From a checkpoint of a small mixture-of-experts model trained on Wikipedia.
Size: 14 layers, 13.9M parameters.
Experts: 16 experts in each of 12 layers, 192 squared ReLU neurons an expert, a sigmoid router.
Training: 637M tokens, 9723 steps.
Below are experts of layer 11 (counted from 0) of a mixture-of-experts language model. Rows are named router (the router's row for the expert), up (a neuron's input weights, with its number), down (a neuron's output weights, with its number) and show model dimensions 0-127. Each number is 200 + 40 x the weight over its row's rms, rounded and kept within 0 to 999.
Before each expert's rows: "comes before" lists some tokens at least twice as common just after its tokens as in all text; "gets" lists some tokens that make up at least twice as much of what it gets as of all text. This comes from a sample of Wikipedia text that the model never trained on. Tokens count by the router's weight.

# expert 2
comes before: " ", " the", " a", " and", " S", " L"
gets: " and", " |", ",", "|", " of", " the"
router,158,168,261,147,195,280,205,207,247,304,221,296,192,197,166,229,305,173,163,267,171,242,254,157,233,262,165,148,198,242,220,277,183,263,219,200,233,203,265,238,240,278,215,193,178,122,187,223,190,265,202,201,243,185,195,252,224,247,208,234,304,245,165,223,199,171,201,216,151,232,121,214,166,224,178,207,270,279,187,165,215,205,270,226,254,185,191,190,252,207,230,212,247,232,209,242,195,220,217,217,192,214,209,211,209,181,225,225,132,222,189,255,257,220,203,219,188,180,169,193,153,230,202,233,154,219,212,219
up16,153,219,258,147,162,229,207,288,224,189,190,191,269,210,157,223,223,221,169,153,187,160,210,280,195,179,182,269,191,183,211,185,157,174,172,145,249,246,183,270,194,262,280,216,224,258,199,265,166,125,226,216,157,235,166,253,234,265,179,206,216,172,220,187,206,234,206,171,275,198,227,214,189,192,210,256,173,180,261,187,192,109,208,264,164,185,186,191,306,204,170,195,224,177,119,215,187,245,199,174,160,164,239,184,203,203,244,255,263,275,259,296,227,169,189,165,193,224,193,246,236,254,194,186,210,236,249,244
down16,157,241,185,195,210,210,244,213,264,169,164,211,242,243,129,100,234,208,195,206,179,168,211,212,233,215,223,190,117,156,146,275,178,152,212,157,234,178,162,223,201,184,229,222,292,225,253,225,192,201,196,152,196,230,182,213,287,264,185,98,220,211,184,147,174,267,264,199,231,188,213,215,193,196,232,151,246,231,233,185,218,141,166,203,272,235,271,179,198,182,220,233,246,231,239,159,264,229,192,152,154,198,199,244,175,303,201,248,236,150,186,259,247,156,198,126,161,232,191,153,253,171,206,192,212,212,252,238
up17,248,202,202,164,196,199,215,269,141,202,257,226,211,225,188,149,233,183,240,225,212,195,189,300,205,119,214,198,186,146,273,216,263,220,194,223,214,205,134,232,224,199,196,243,162,218,148,218,176,151,211,228,239,172,184,286,204,181,194,258,137,214,232,265,200,206,231,216,173,202,128,200,157,239,214,194,111,241,168,165,228,186,207,190,174,175,233,234,188,219,191,258,310,229,208,248,212,170,208,209,218,253,344,178,200,291,162,207,196,159,172,135,200,186,216,281,257,220,198,219,123,236,194,173,246,210,201,235
down17,236,98,201,232,218,203,190,159,177,244,191,242,164,178,193,140,201,270,244,204,255,161,171,235,240,235,236,195,169,205,223,251,215,176,302,186,284,205,278,200,248,203,191,202,207,175,172,209,252,207,254,166,196,203,231,194,151,208,203,194,146,213,225,223,164,188,259,198,149,193,209,248,203,226,224,197,166,220,113,222,183,197,218,176,121,214,102,150,199,240,183,140,259,259,285,235,187,142,221,192,200,208,251,237,153,313,132,178,146,161,247,170,185,230,196,166,185,193,142,246,147,151,159,180,214,217,244,229

# expert 3
comes before: ":", " to", " by", "9", "8", " in"
gets: "9", "ed", "\"", "8", " r", " R"
router,228,131,200,196,177,249,244,144,217,137,144,157,223,151,184,261,150,281,123,191,229,207,137,171,263,235,195,216,189,177,151,190,246,189,214,186,115,157,246,172,176,201,213,210,246,167,156,228,206,210,142,169,170,147,196,240,204,227,195,147,178,176,218,190,251,170,249,204,239,219,222,240,212,157,189,170,223,211,177,245,159,161,154,230,269,227,262,248,139,232,209,261,215,202,193,160,152,171,217,203,247,245,131,287,208,113,131,145,231,287,224,216,233,172,203,226,205,199,168,235,195,160,137,276,157,204,192,152
up16,212,161,203,217,148,254,189,191,222,138,219,172,256,122,183,213,166,80,171,195,149,183,253,202,176,190,152,144,185,213,172,143,150,245,230,213,244,227,282,198,149,197,191,158,211,170,215,172,217,167,187,201,162,206,140,165,234,218,211,205,226,230,209,182,257,224,117,157,120,245,183,131,173,160,163,186,134,190,286,194,247,250,212,203,159,191,143,204,199,202,224,193,249,142,267,245,234,123,192,197,196,221,220,219,199,248,221,232,252,286,187,215,192,242,267,207,192,125,163,306,157,167,227,217,211,203,216,188
down16,197,173,189,266,198,262,178,195,247,156,133,281,198,224,233,185,164,221,217,254,212,244,226,231,184,223,176,251,195,248,132,150,173,181,189,192,190,283,185,206,164,180,184,223,142,221,220,147,227,202,225,273,290,239,177,184,222,127,240,279,248,189,222,190,171,226,238,112,168,191,214,103,165,210,157,148,165,171,221,180,217,239,226,288,204,199,129,251,171,260,144,222,224,250,158,186,163,176,194,217,163,129,212,221,218,242,160,239,232,162,198,189,114,201,167,224,231,232,133,195,169,198,142,196,144,209,242,166
up17,292,199,238,180,251,212,198,272,204,193,200,237,223,189,192,207,204,218,161,192,189,120,225,193,269,164,168,166,239,328,232,238,225,187,199,149,204,176,236,191,195,261,229,265,246,212,68,258,214,243,221,194,262,166,157,230,200,165,204,193,238,228,227,183,253,132,215,171,214,264,256,239,159,217,200,197,227,257,224,194,168,134,190,193,251,219,171,183,227,220,218,293,215,253,191,242,173,237,238,150,203,125,185,236,206,214,266,169,178,227,222,248,166,273,239,257,176,201,225,197,218,128,213,223,221,236,248,219
down17,181,182,207,137,273,150,115,312,197,201,197,175,156,248,185,197,205,224,275,146,244,157,163,220,155,201,192,188,189,199,204,219,239,254,225,175,192,150,176,194,232,156,132,150,164,207,183,177,153,200,203,239,196,174,177,214,237,205,220,258,151,160,253,248,284,192,225,232,204,243,160,186,249,215,190,204,197,261,242,106,209,156,167,187,251,259,262,174,191,281,145,254,123,159,154,197,264,223,236,241,174,248,226,220,158,248,248,215,258,218,210,228,216,179,188,226,304,246,212,171,209,252,182,206,167,204,192,240

# expert 11
comes before: ",", ".", " |", " of", " was", " is"
gets: " ", "4", " it", "3", "8", "7"
router,177,237,173,136,311,145,235,151,292,125,131,118,145,110,200,213,190,229,224,156,177,178,141,238,202,220,155,284,139,165,203,193,132,176,160,209,163,238,182,242,176,169,220,189,253,203,180,179,156,179,263,148,208,178,146,163,174,212,220,181,204,261,219,190,193,254,221,250,250,198,207,235,251,190,220,177,156,161,189,143,226,240,216,176,219,217,222,120,192,282,242,198,183,189,180,264,183,286,206,214,188,190,178,200,145,196,214,123,202,153,213,160,146,203,194,222,183,176,284,238,201,202,187,163,199,197,202,230
up0,284,206,170,138,255,224,258,208,203,255,239,228,119,151,211,148,134,255,233,117,159,145,205,198,131,216,176,256,209,213,192,211,188,152,211,194,174,256,239,195,154,228,217,177,134,171,183,230,192,188,174,181,242,152,201,239,148,127,202,221,174,196,230,240,288,247,159,236,207,256,172,181,219,231,202,194,203,197,162,173,156,252,209,228,277,185,200,180,162,255,177,181,251,198,191,229,56,212,239,181,191,162,236,136,212,242,161,164,163,282,213,263,203,201,149,220,220,193,180,230,217,183,142,223,214,147,152,217
down0,198,234,281,243,194,181,173,198,205,93,145,159,241,314,194,220,177,206,218,172,230,143,184,170,189,175,282,143,256,218,209,88,188,236,138,161,215,244,164,110,180,129,222,206,125,260,164,213,146,191,151,182,185,232,216,214,187,227,172,163,159,139,133,191,228,191,182,243,170,188,197,183,183,169,243,165,186,181,188,238,216,175,215,171,185,230,238,262,184,184,129,241,231,214,292,161,166,195,269,225,243,196,161,148,177,193,140,189,216,213,184,216,194,213,185,154,245,269,213,150,238,217,175,212,235,224,217,234
up1,150,136,209,162,220,205,234,228,267,240,234,142,179,136,220,273,211,211,230,248,133,206,162,289,265,247,150,203,176,210,300,147,206,207,204,287,215,198,257,236,202,261,215,177,272,184,191,130,191,207,184,216,199,253,120,225,224,216,206,249,252,164,218,179,220,205,235,266,196,260,170,161,234,166,125,168,134,178,275,181,218,179,168,233,175,230,209,188,224,212,211,258,159,221,198,225,164,186,192,151,196,209,145,215,212,191,223,233,166,247,223,217,198,205,146,181,180,191,200,306,208,159,184,219,306,152,194,209
down1,228,195,146,178,185,274,173,126,312,149,217,218,142,158,219,199,147,200,190,145,187,221,179,208,212,234,149,201,260,182,243,227,175,231,216,205,150,281,186,201,222,223,210,162,204,146,170,217,271,264,205,170,209,235,207,147,235,178,242,167,243,142,79,200,172,155,222,137,159,128,224,223,177,201,208,244,150,225,148,240,196,206,218,229,197,130,253,129,198,162,199,203,265,157,230,192,268,177,150,288,201,222,145,208,234,227,211,262,180,175,233,216,179,199,175,226,177,231,219,142,246,262,205,200,216,258,159,177

# expert 6
comes before: "1", "2", "3", "4", "6", "8"
gets: " ", " in", "1", "–", " In", " H"
router,202,195,235,252,163,147,167,235,181,224,242,296,205,255,295,116,221,190,225,151,197,193,119,239,237,212,252,222,194,220,158,172,255,270,282,222,156,222,170,197,196,185,230,212,235,197,172,209,240,129,138,223,196,255,215,167,153,225,147,201,167,138,218,238,173,149,130,144,190,180,210,250,168,159,199,216,177,315,180,150,205,241,184,142,195,181,165,247,176,131,172,202,185,150,202,223,252,132,290,171,170,205,222,206,236,265,154,238,204,218,211,154,158,207,171,221,218,216,238,227,202,164,177,198,251,161,217,198
up34,217,212,203,190,249,235,204,188,235,162,236,206,298,211,231,231,229,270,203,221,140,259,187,153,188,258,249,197,137,199,150,188,228,205,229,260,191,266,164,222,233,204,255,149,209,228,226,243,175,201,148,184,178,170,195,199,172,212,120,214,219,176,216,205,217,247,164,204,108,240,209,143,197,213,169,166,228,173,236,146,215,258,226,204,160,177,95,249,239,180,306,252,235,246,250,235,205,207,146,232,217,252,215,206,256,218,187,178,185,222,227,209,135,234,163,240,177,158,263,220,147,166,218,208,217,215,336,241
down34,227,203,162,184,186,179,194,197,227,200,155,159,182,231,223,267,172,220,212,234,176,201,147,183,232,263,263,194,207,201,164,137,149,149,153,164,151,152,248,128,253,218,142,227,157,271,195,223,190,266,212,196,227,108,179,173,160,134,200,202,164,155,122,157,163,212,112,211,206,206,240,219,165,186,160,278,230,138,214,174,210,223,215,250,157,234,189,266,173,171,201,212,191,153,163,160,194,233,155,229,274,222,186,201,139,146,161,302,215,176,211,199,191,188,218,150,264,207,197,232,123,175,232,169,193,125,279,176
up35,225,210,180,229,145,140,208,201,145,187,209,230,293,185,215,289,229,230,229,149,185,204,206,176,187,248,240,111,214,295,255,237,191,226,264,200,160,141,165,203,147,257,184,209,229,179,171,191,169,124,169,180,234,180,257,225,156,215,231,174,180,166,218,257,190,193,207,231,207,217,180,219,174,177,208,243,188,201,197,247,162,277,196,230,134,143,225,205,220,159,214,212,189,161,254,152,255,203,204,153,233,198,195,285,172,215,274,229,102,156,247,211,164,283,228,175,212,218,257,249,233,187,202,160,269,204,292,178
down35,224,230,163,178,240,312,166,237,188,131,188,211,188,239,213,226,189,205,153,160,147,179,161,231,163,187,202,172,190,136,219,207,138,224,191,83,213,180,230,219,217,172,211,189,240,249,205,215,197,140,161,179,132,209,230,199,147,199,225,199,188,173,21,127,212,184,209,244,243,202,255,196,262,114,238,183,188,222,279,229,225,161,186,250,205,226,252,218,225,198,144,186,198,225,222,165,116,181,195,166,200,227,180,222,255,172,230,222,217,192,154,179,162,192,205,188,286,234,200,223,250,167,170,169,218,249,160,182

# expert 12
comes before: " the", " a", "-", " to", " his", " an"
gets: " on", " of", "\n", " |", "ing", " in"
router,207,126,102,188,127,166,162,170,163,181,272,278,170,225,268,203,200,194,160,141,175,193,180,196,169,194,233,138,113,177,193,133,195,181,242,146,191,163,173,180,157,192,163,231,203,213,201,297,232,176,189,211,169,112,205,217,179,238,226,238,202,178,201,181,219,193,197,220,213,200,192,137,233,288,216,159,214,169,117,264,154,135,180,202,207,149,207,221,176,236,214,181,220,272,244,214,148,111,178,234,191,231,169,288,134,196,239,213,196,167,193,173,238,226,233,165,177,186,150,197,231,184,234,167,185,103,194,229
up0,195,218,212,148,221,160,224,161,224,250,204,200,142,190,226,246,209,141,174,221,176,207,224,177,256,259,141,191,121,283,240,259,132,182,230,205,181,263,221,210,175,220,192,177,212,185,278,231,171,214,236,157,209,292,189,156,228,212,226,165,253,248,180,195,208,197,255,196,206,205,221,226,138,238,223,171,217,227,190,176,281,266,232,211,194,193,261,150,243,214,301,240,209,228,232,246,163,241,188,169,175,240,180,247,213,255,240,199,79,198,303,226,212,177,188,234,218,185,207,261,130,241,253,144,213,163,189,236
down0,212,231,163,113,292,170,198,252,268,228,230,244,83,210,179,268,167,169,184,225,211,251,238,149,178,211,200,168,255,200,184,238,225,175,164,171,204,210,178,121,188,231,220,136,167,228,204,208,189,231,238,153,225,134,190,148,279,205,196,172,220,256,123,253,217,194,191,214,192,181,188,193,200,238,182,162,216,252,199,291,224,270,199,213,170,214,228,170,183,183,284,264,189,254,214,205,156,216,191,226,142,209,187,208,258,234,225,246,138,245,224,171,208,177,186,164,241,136,214,158,198,175,175,252,117,244,143,260
up1,259,141,160,136,196,262,230,194,137,226,196,224,161,172,235,208,198,174,184,237,174,147,160,201,205,276,165,202,141,212,167,255,175,122,272,174,241,217,163,255,156,282,227,193,177,158,185,214,227,157,157,193,240,151,189,219,206,192,189,264,220,170,200,239,243,193,139,150,173,287,213,203,271,260,198,189,205,291,200,178,142,167,227,167,274,109,226,208,236,203,177,194,220,192,154,186,144,232,242,222,143,177,204,143,205,230,162,188,210,209,261,291,243,225,125,238,216,233,190,213,129,173,260,219,202,219,191,180
down1,186,170,209,216,171,210,89,131,185,143,201,237,213,204,149,225,160,244,184,181,265,163,143,244,156,199,256,149,251,215,150,179,165,167,173,251,212,220,292,123,185,227,144,222,127,170,228,180,155,155,171,177,169,133,208,158,157,248,117,208,154,139,47,182,214,197,226,191,225,161,161,140,177,204,176,168,176,200,150,236,162,163,216,201,175,137,214,224,239,192,201,205,246,237,182,206,193,161,279,153,237,192,162,227,188,202,185,197,193,232,177,169,207,254,199,212,190,197,135,138,171,189,177,211,217,254,206,239

# expert 9
comes before: " |", " of", ".", " and", "==", " were"
gets: "s", " ", "es", ")", "ers", " S"
router,305,247,133,194,239,230,203,229,105,238,239,183,199,231,286,167,226,171,183,154,209,237,211,257,234,171,178,153,217,160,152,260,186,224,149,213,193,195,168,318,176,188,154,152,193,233,211,182,190,272,189,159,213,245,208,217,215,173,235,222,207,218,207,165,183,143,167,183,182,171,241,145,258,151,195,271,181,179,223,179,206,243,157,152,231,221,239,125,210,238,178,195,171,158,211,209,156,117,178,199,188,242,173,184,240,230,196,264,174,211,232,174,183,182,254,183,152,229,247,220,104,252,201,161,134,186,164,107
up0,237,231,231,201,210,257,212,223,146,191,228,155,169,203,164,156,187,148,190,215,156,135,239,292,160,112,214,188,320,182,217,166,207,186,244,201,191,206,181,233,214,224,226,167,152,173,153,207,177,143,238,155,153,132,187,280,212,276,142,240,239,139,246,245,195,195,220,189,161,198,226,172,161,182,149,169,204,166,276,188,312,157,180,193,197,203,205,147,179,141,280,223,167,214,147,203,229,200,202,186,257,257,219,207,156,255,214,216,249,168,194,187,251,217,151,174,177,177,199,183,150,206,153,126,238,180,212,267
down0,193,218,180,218,148,233,192,142,191,191,135,219,132,277,211,147,116,135,271,169,175,217,154,228,216,158,250,177,228,214,138,211,210,129,248,207,225,161,265,212,245,136,167,200,232,179,170,150,197,272,214,192,255,118,227,226,236,172,201,236,138,201,241,193,123,217,179,194,137,253,228,259,202,232,198,207,118,165,238,170,185,172,155,240,197,194,113,206,231,196,238,221,249,236,232,146,277,134,175,224,149,202,200,224,183,129,202,192,222,211,200,242,220,226,198,239,172,151,178,211,204,176,219,129,169,274,168,238
up1,241,257,187,174,148,117,186,230,151,161,198,188,241,236,162,136,202,188,232,284,151,161,195,212,247,164,188,160,216,180,195,216,165,139,220,238,264,122,200,187,209,159,168,214,132,112,245,220,211,144,199,219,197,128,158,238,220,180,153,241,183,225,240,245,173,156,159,139,202,222,161,185,260,230,126,220,250,233,183,166,197,210,169,245,158,254,170,217,239,194,156,263,188,205,212,145,201,217,184,208,205,220,247,235,188,243,195,154,212,152,252,185,228,246,177,219,136,160,200,243,179,137,194,191,271,85,220,284
down1,228,184,174,174,211,254,187,162,191,263,218,185,170,221,174,275,198,180,266,143,212,186,133,237,209,187,210,267,154,158,235,208,166,152,203,235,180,223,220,228,259,138,162,212,259,185,226,261,297,146,268,192,316,217,242,154,166,205,138,199,153,165,143,144,221,227,209,251,188,217,207,243,198,175,183,182,238,194,160,234,127,155,211,191,186,239,274,181,172,171,135,222,182,223,197,193,127,207,183,195,209,166,157,194,242,174,256,195,163,185,122,201,259,174,221,245,191,82,201,244,154,182,210,223,188,154,252,165

# expert 10
comes before: "|", "\n", "s", "ic", "ical", "ics"
gets: "\n", "'", "==", " P", " ==", "p"
router,245,238,203,172,172,137,171,169,208,253,213,163,245,178,176,269,174,231,210,208,190,182,270,229,137,232,176,238,233,195,232,192,178,253,167,285,237,236,175,226,106,154,205,160,119,270,216,203,193,184,243,199,205,201,265,210,187,178,170,231,148,183,204,235,216,208,312,287,174,203,144,284,205,210,211,215,211,155,305,220,223,224,253,190,215,201,242,207,248,268,172,213,211,236,269,169,223,183,193,205,260,201,189,186,202,209,163,210,250,156,228,149,244,251,161,228,206,231,187,289,220,228,221,269,255,267,179,179
up16,185,200,210,247,153,177,228,260,212,159,194,233,152,208,240,233,128,229,193,196,199,154,210,278,136,178,195,245,175,191,183,186,193,252,161,198,269,190,173,198,171,218,229,237,205,197,223,276,101,219,264,166,216,138,184,197,193,123,208,280,196,227,254,179,198,235,199,236,189,214,112,192,240,222,190,188,228,250,253,185,98,255,248,146,182,219,134,170,282,228,237,181,177,147,266,220,189,152,164,205,169,121,178,180,220,160,229,209,176,129,177,213,171,201,121,217,220,152,244,216,217,179,165,215,267,139,178,263
down16,320,224,229,111,235,205,182,256,175,152,205,235,190,106,174,209,201,171,206,165,161,230,228,231,133,190,238,157,203,145,123,277,175,168,184,201,216,185,146,188,205,198,150,182,174,191,146,196,167,224,247,140,184,186,241,197,175,166,194,169,153,121,211,195,206,167,199,185,247,262,233,155,277,144,184,187,122,134,257,154,181,212,165,171,136,217,220,231,227,180,202,253,175,128,176,230,177,169,203,227,225,179,138,175,231,198,172,216,131,169,227,141,172,158,195,192,187,151,153,153,269,234,236,144,272,202,205,171
up17,192,234,223,208,285,163,200,232,134,241,192,216,218,227,148,179,241,137,222,137,186,155,196,197,133,124,209,178,164,240,179,175,166,217,311,227,204,194,155,169,212,238,216,210,178,258,213,247,120,139,176,205,203,166,178,163,215,173,144,174,170,221,232,209,183,252,237,168,214,202,223,236,210,149,175,209,187,298,181,107,219,196,231,245,228,209,218,187,242,220,201,218,257,219,176,188,222,258,192,261,234,115,254,213,222,173,246,108,244,198,320,203,269,150,228,251,167,148,202,251,194,210,192,210,196,210,247,235
down17,229,135,221,134,154,178,192,270,266,167,195,173,131,190,233,138,138,198,152,217,168,210,227,190,172,236,242,136,212,254,177,198,177,257,208,185,150,226,221,285,171,133,209,249,220,244,155,184,155,238,117,171,147,175,105,149,215,253,162,144,192,140,97,190,213,220,227,184,241,129,187,258,192,207,212,194,199,202,243,213,180,208,184,216,206,204,209,158,162,210,176,267,207,180,233,221,123,162,209,200,195,203,157,177,126,212,184,225,164,137,229,198,273,246,182,239,231,189,239,212,126,217,192,146,175,182,257,258

# expert 0
comes before: "0", "9", " States", "–", "th", "at"
gets: "2", "1", "i", " N", " f", "3"
router,264,170,185,275,272,259,212,166,220,187,159,189,218,170,156,166,231,139,185,171,194,150,225,202,193,183,212,208,238,207,141,193,184,208,145,149,293,193,181,118,204,176,197,253,252,241,212,259,191,196,265,203,149,245,233,201,279,209,138,175,200,182,197,140,180,266,103,238,178,239,170,118,183,203,210,170,178,116,261,191,218,236,264,189,183,151,175,204,252,200,215,238,125,256,188,271,177,254,188,195,217,216,217,156,177,251,208,229,187,126,214,221,202,188,154,136,215,176,202,131,228,204,206,145,230,134,244,180
up0,199,172,242,235,144,219,236,179,204,171,242,231,280,248,176,221,212,165,192,256,193,164,190,283,177,204,168,162,180,165,164,224,158,182,195,151,232,157,210,287,313,198,210,222,156,218,189,228,163,208,200,216,192,242,228,233,207,221,200,169,228,248,217,207,178,249,150,231,218,155,219,181,274,183,165,232,161,172,265,111,202,157,201,268,192,236,147,183,268,263,287,197,173,211,184,301,136,201,224,185,177,149,215,200,164,203,241,124,239,207,182,220,222,196,162,209,210,138,130,181,172,186,252,240,285,209,272,249
down0,242,260,192,178,130,167,204,240,139,214,240,214,202,210,209,172,215,193,291,199,195,205,172,191,246,216,231,110,190,201,235,184,179,187,273,195,182,133,65,257,251,200,172,178,192,236,276,282,183,163,220,277,200,239,233,187,132,169,212,127,177,216,112,189,175,240,197,184,179,216,267,186,184,133,222,191,164,206,223,162,151,192,227,265,237,242,141,179,145,208,153,209,142,138,174,182,174,189,132,169,227,212,226,251,156,194,205,154,246,215,261,211,252,218,117,182,249,203,236,198,222,196,184,186,216,199,232,206
up1,188,197,269,241,177,183,183,247,225,165,193,281,206,198,241,213,195,148,199,224,187,188,98,244,172,287,148,202,203,155,204,275,164,245,191,177,260,219,199,167,246,252,271,191,241,236,255,226,162,215,202,178,190,233,169,299,221,225,185,197,209,174,239,245,205,237,216,185,221,206,269,276,239,215,194,199,126,193,214,177,166,171,216,283,254,208,193,154,245,221,273,219,216,254,165,177,198,128,147,222,189,183,251,204,164,285,255,219,141,214,277,159,233,155,158,162,159,187,257,213,151,186,171,219,238,176,142,231
down1,271,224,222,165,204,167,147,190,181,244,237,164,197,211,278,188,205,171,232,226,255,170,256,188,203,220,159,194,226,172,168,242,239,226,183,146,203,180,142,151,156,156,233,226,186,256,191,271,184,172,224,132,180,228,244,161,221,219,197,224,193,106,90,225,147,207,236,149,143,227,253,143,185,189,261,277,174,147,205,179,159,224,206,186,194,234,211,125,207,240,133,157,156,204,238,165,230,173,161,169,200,194,194,175,218,232,232,208,200,242,273,150,248,194,200,145,176,205,172,191,330,187,224,258,191,193,107,221

# expert 15
comes before: "0", "1", "2", "%", "4", "5"
gets: "0", "2", " \"", " m", " re", " number"
router,160,198,210,185,141,175,200,192,201,143,188,170,257,207,224,166,186,300,259,245,205,179,145,166,146,199,196,171,154,156,274,206,213,146,206,214,107,177,171,183,227,148,210,293,180,147,260,173,226,195,151,224,210,81,198,162,201,205,190,141,194,122,208,189,202,175,206,194,183,153,227,169,235,196,157,216,162,208,267,178,152,180,171,221,206,220,219,228,181,205,185,133,176,220,141,196,225,175,260,242,130,171,194,217,174,177,159,160,303,231,160,229,185,176,178,226,208,194,279,193,183,274,236,176,228,260,131,117
up16,233,206,254,201,227,189,225,225,183,161,211,180,183,155,183,209,135,87,207,206,173,196,250,222,212,176,122,123,204,198,224,209,197,158,168,290,190,228,121,201,249,245,201,272,196,242,150,255,157,238,194,208,195,166,122,146,213,204,236,237,174,162,241,225,197,235,213,227,240,229,180,162,192,188,87,215,190,185,206,137,236,191,174,250,217,188,178,240,220,249,213,163,143,195,235,175,248,103,229,162,109,188,237,236,195,247,154,205,156,183,182,171,130,172,222,186,182,166,232,313,217,264,182,159,235,227,195,197
down16,246,247,175,203,162,204,193,238,201,150,189,196,232,192,178,138,123,137,212,224,271,200,200,303,166,209,202,236,242,141,172,181,233,205,175,93,165,175,201,141,143,160,194,249,237,209,159,214,216,218,182,212,169,237,265,216,169,267,146,229,213,162,198,257,136,243,225,190,216,273,274,249,187,181,183,139,239,123,149,237,273,158,150,221,142,201,189,190,180,158,151,191,216,204,245,179,267,195,179,261,224,235,192,181,186,202,157,219,236,162,186,171,174,138,190,146,215,132,247,205,203,103,203,199,212,250,162,198
up17,211,147,270,214,154,205,201,253,184,190,221,209,229,232,184,191,238,166,224,217,233,177,199,162,170,192,167,172,186,167,243,242,155,190,164,252,176,231,169,148,321,229,205,253,181,174,132,199,141,236,153,241,147,157,146,137,216,211,173,247,217,185,219,195,220,263,255,217,148,205,297,119,256,176,219,177,244,255,248,214,210,174,183,168,214,213,189,254,217,267,223,160,176,190,239,245,151,240,205,204,279,220,180,188,199,129,195,275,213,214,207,274,212,205,212,275,180,177,235,239,152,252,225,125,259,224,206,119
down17,234,229,246,189,151,191,120,197,177,232,231,209,299,172,157,248,169,212,182,198,229,197,198,203,206,224,268,263,205,192,245,88,249,189,194,159,171,204,129,217,135,205,224,157,226,221,165,167,161,181,203,222,163,262,210,182,163,247,179,244,173,276,123,157,232,176,214,130,129,139,180,210,146,159,231,162,112,270,174,274,234,174,190,240,151,142,166,190,183,190,193,181,228,187,165,233,196,174,258,164,180,249,257,213,166,168,260,208,196,229,271,121,207,200,217,203,198,228,200,192,188,113,171,235,174,185,237,219

# expert 13
comes before: " ", " the", " he", " The", " He", " it"
gets: ".", ",", " (", " after", "|", " but"
router,214,278,222,267,157,293,184,176,171,211,161,240,219,231,206,166,148,139,234,197,183,143,195,159,207,187,263,213,234,215,244,124,190,161,193,208,221,202,228,89,201,219,170,175,182,182,218,155,218,212,171,268,228,243,162,225,210,154,186,232,149,218,208,180,189,211,148,137,184,133,193,188,258,89,209,218,176,210,189,168,178,208,139,199,182,162,216,197,172,117,177,172,156,184,252,174,253,101,197,204,183,158,259,205,212,200,195,255,124,162,243,220,130,245,181,229,280,205,174,221,197,154,235,175,281,143,198,230
up50,191,142,187,249,157,227,240,285,161,207,174,232,208,241,187,251,194,203,197,250,215,210,167,268,202,135,219,180,247,237,230,181,183,160,268,172,246,272,259,133,239,162,170,229,138,157,211,264,254,197,258,186,259,191,160,230,165,272,150,239,184,165,205,257,226,199,181,175,220,200,245,173,213,221,192,266,148,222,185,226,232,178,215,209,134,160,188,179,194,205,245,196,237,170,259,226,262,248,172,157,192,167,256,334,203,211,253,121,197,264,226,245,185,162,210,180,198,249,229,233,125,227,182,136,219,173,192,200
down50,180,171,189,162,168,224,146,167,220,157,249,167,195,182,167,201,132,135,186,160,172,186,142,200,252,223,257,154,153,201,193,187,196,200,235,145,189,262,158,209,156,91,202,163,199,156,207,183,173,205,223,198,206,158,252,153,166,224,237,203,173,244,351,248,239,220,227,156,241,197,187,237,186,174,260,217,198,179,127,176,250,239,131,147,198,208,196,166,195,145,153,278,181,230,179,167,248,171,196,215,234,172,188,197,205,176,221,238,195,183,226,174,215,251,206,202,168,177,86,115,213,246,184,164,95,243,191,195
up51,150,136,198,218,175,250,222,241,261,116,244,173,165,161,201,262,197,225,210,201,170,104,141,230,135,274,201,248,160,205,180,235,163,123,129,234,232,213,211,198,257,236,221,210,215,193,262,156,177,223,165,124,251,259,118,213,246,221,195,217,163,274,236,198,228,165,200,240,179,199,153,194,261,205,185,200,207,229,237,207,262,240,240,207,218,241,206,226,203,188,225,174,238,270,176,295,211,199,198,246,141,203,251,162,182,197,280,202,214,233,198,176,193,220,248,216,250,222,247,234,224,119,254,163,203,165,216,142
down51,212,179,182,221,224,116,230,205,199,188,112,219,211,146,286,178,231,143,232,136,214,217,201,192,219,236,219,191,115,150,160,177,173,167,198,283,195,197,217,125,130,226,247,194,196,141,157,198,177,187,236,196,127,186,147,176,210,184,257,179,156,180,165,217,163,188,271,165,292,240,223,238,186,204,215,136,185,192,267,264,202,171,202,302,218,177,222,205,215,206,242,116,202,221,239,189,219,265,224,174,268,199,129,210,218,198,221,214,250,160,235,211,203,202,226,252,141,180,160,123,212,230,234,153,116,198,208,213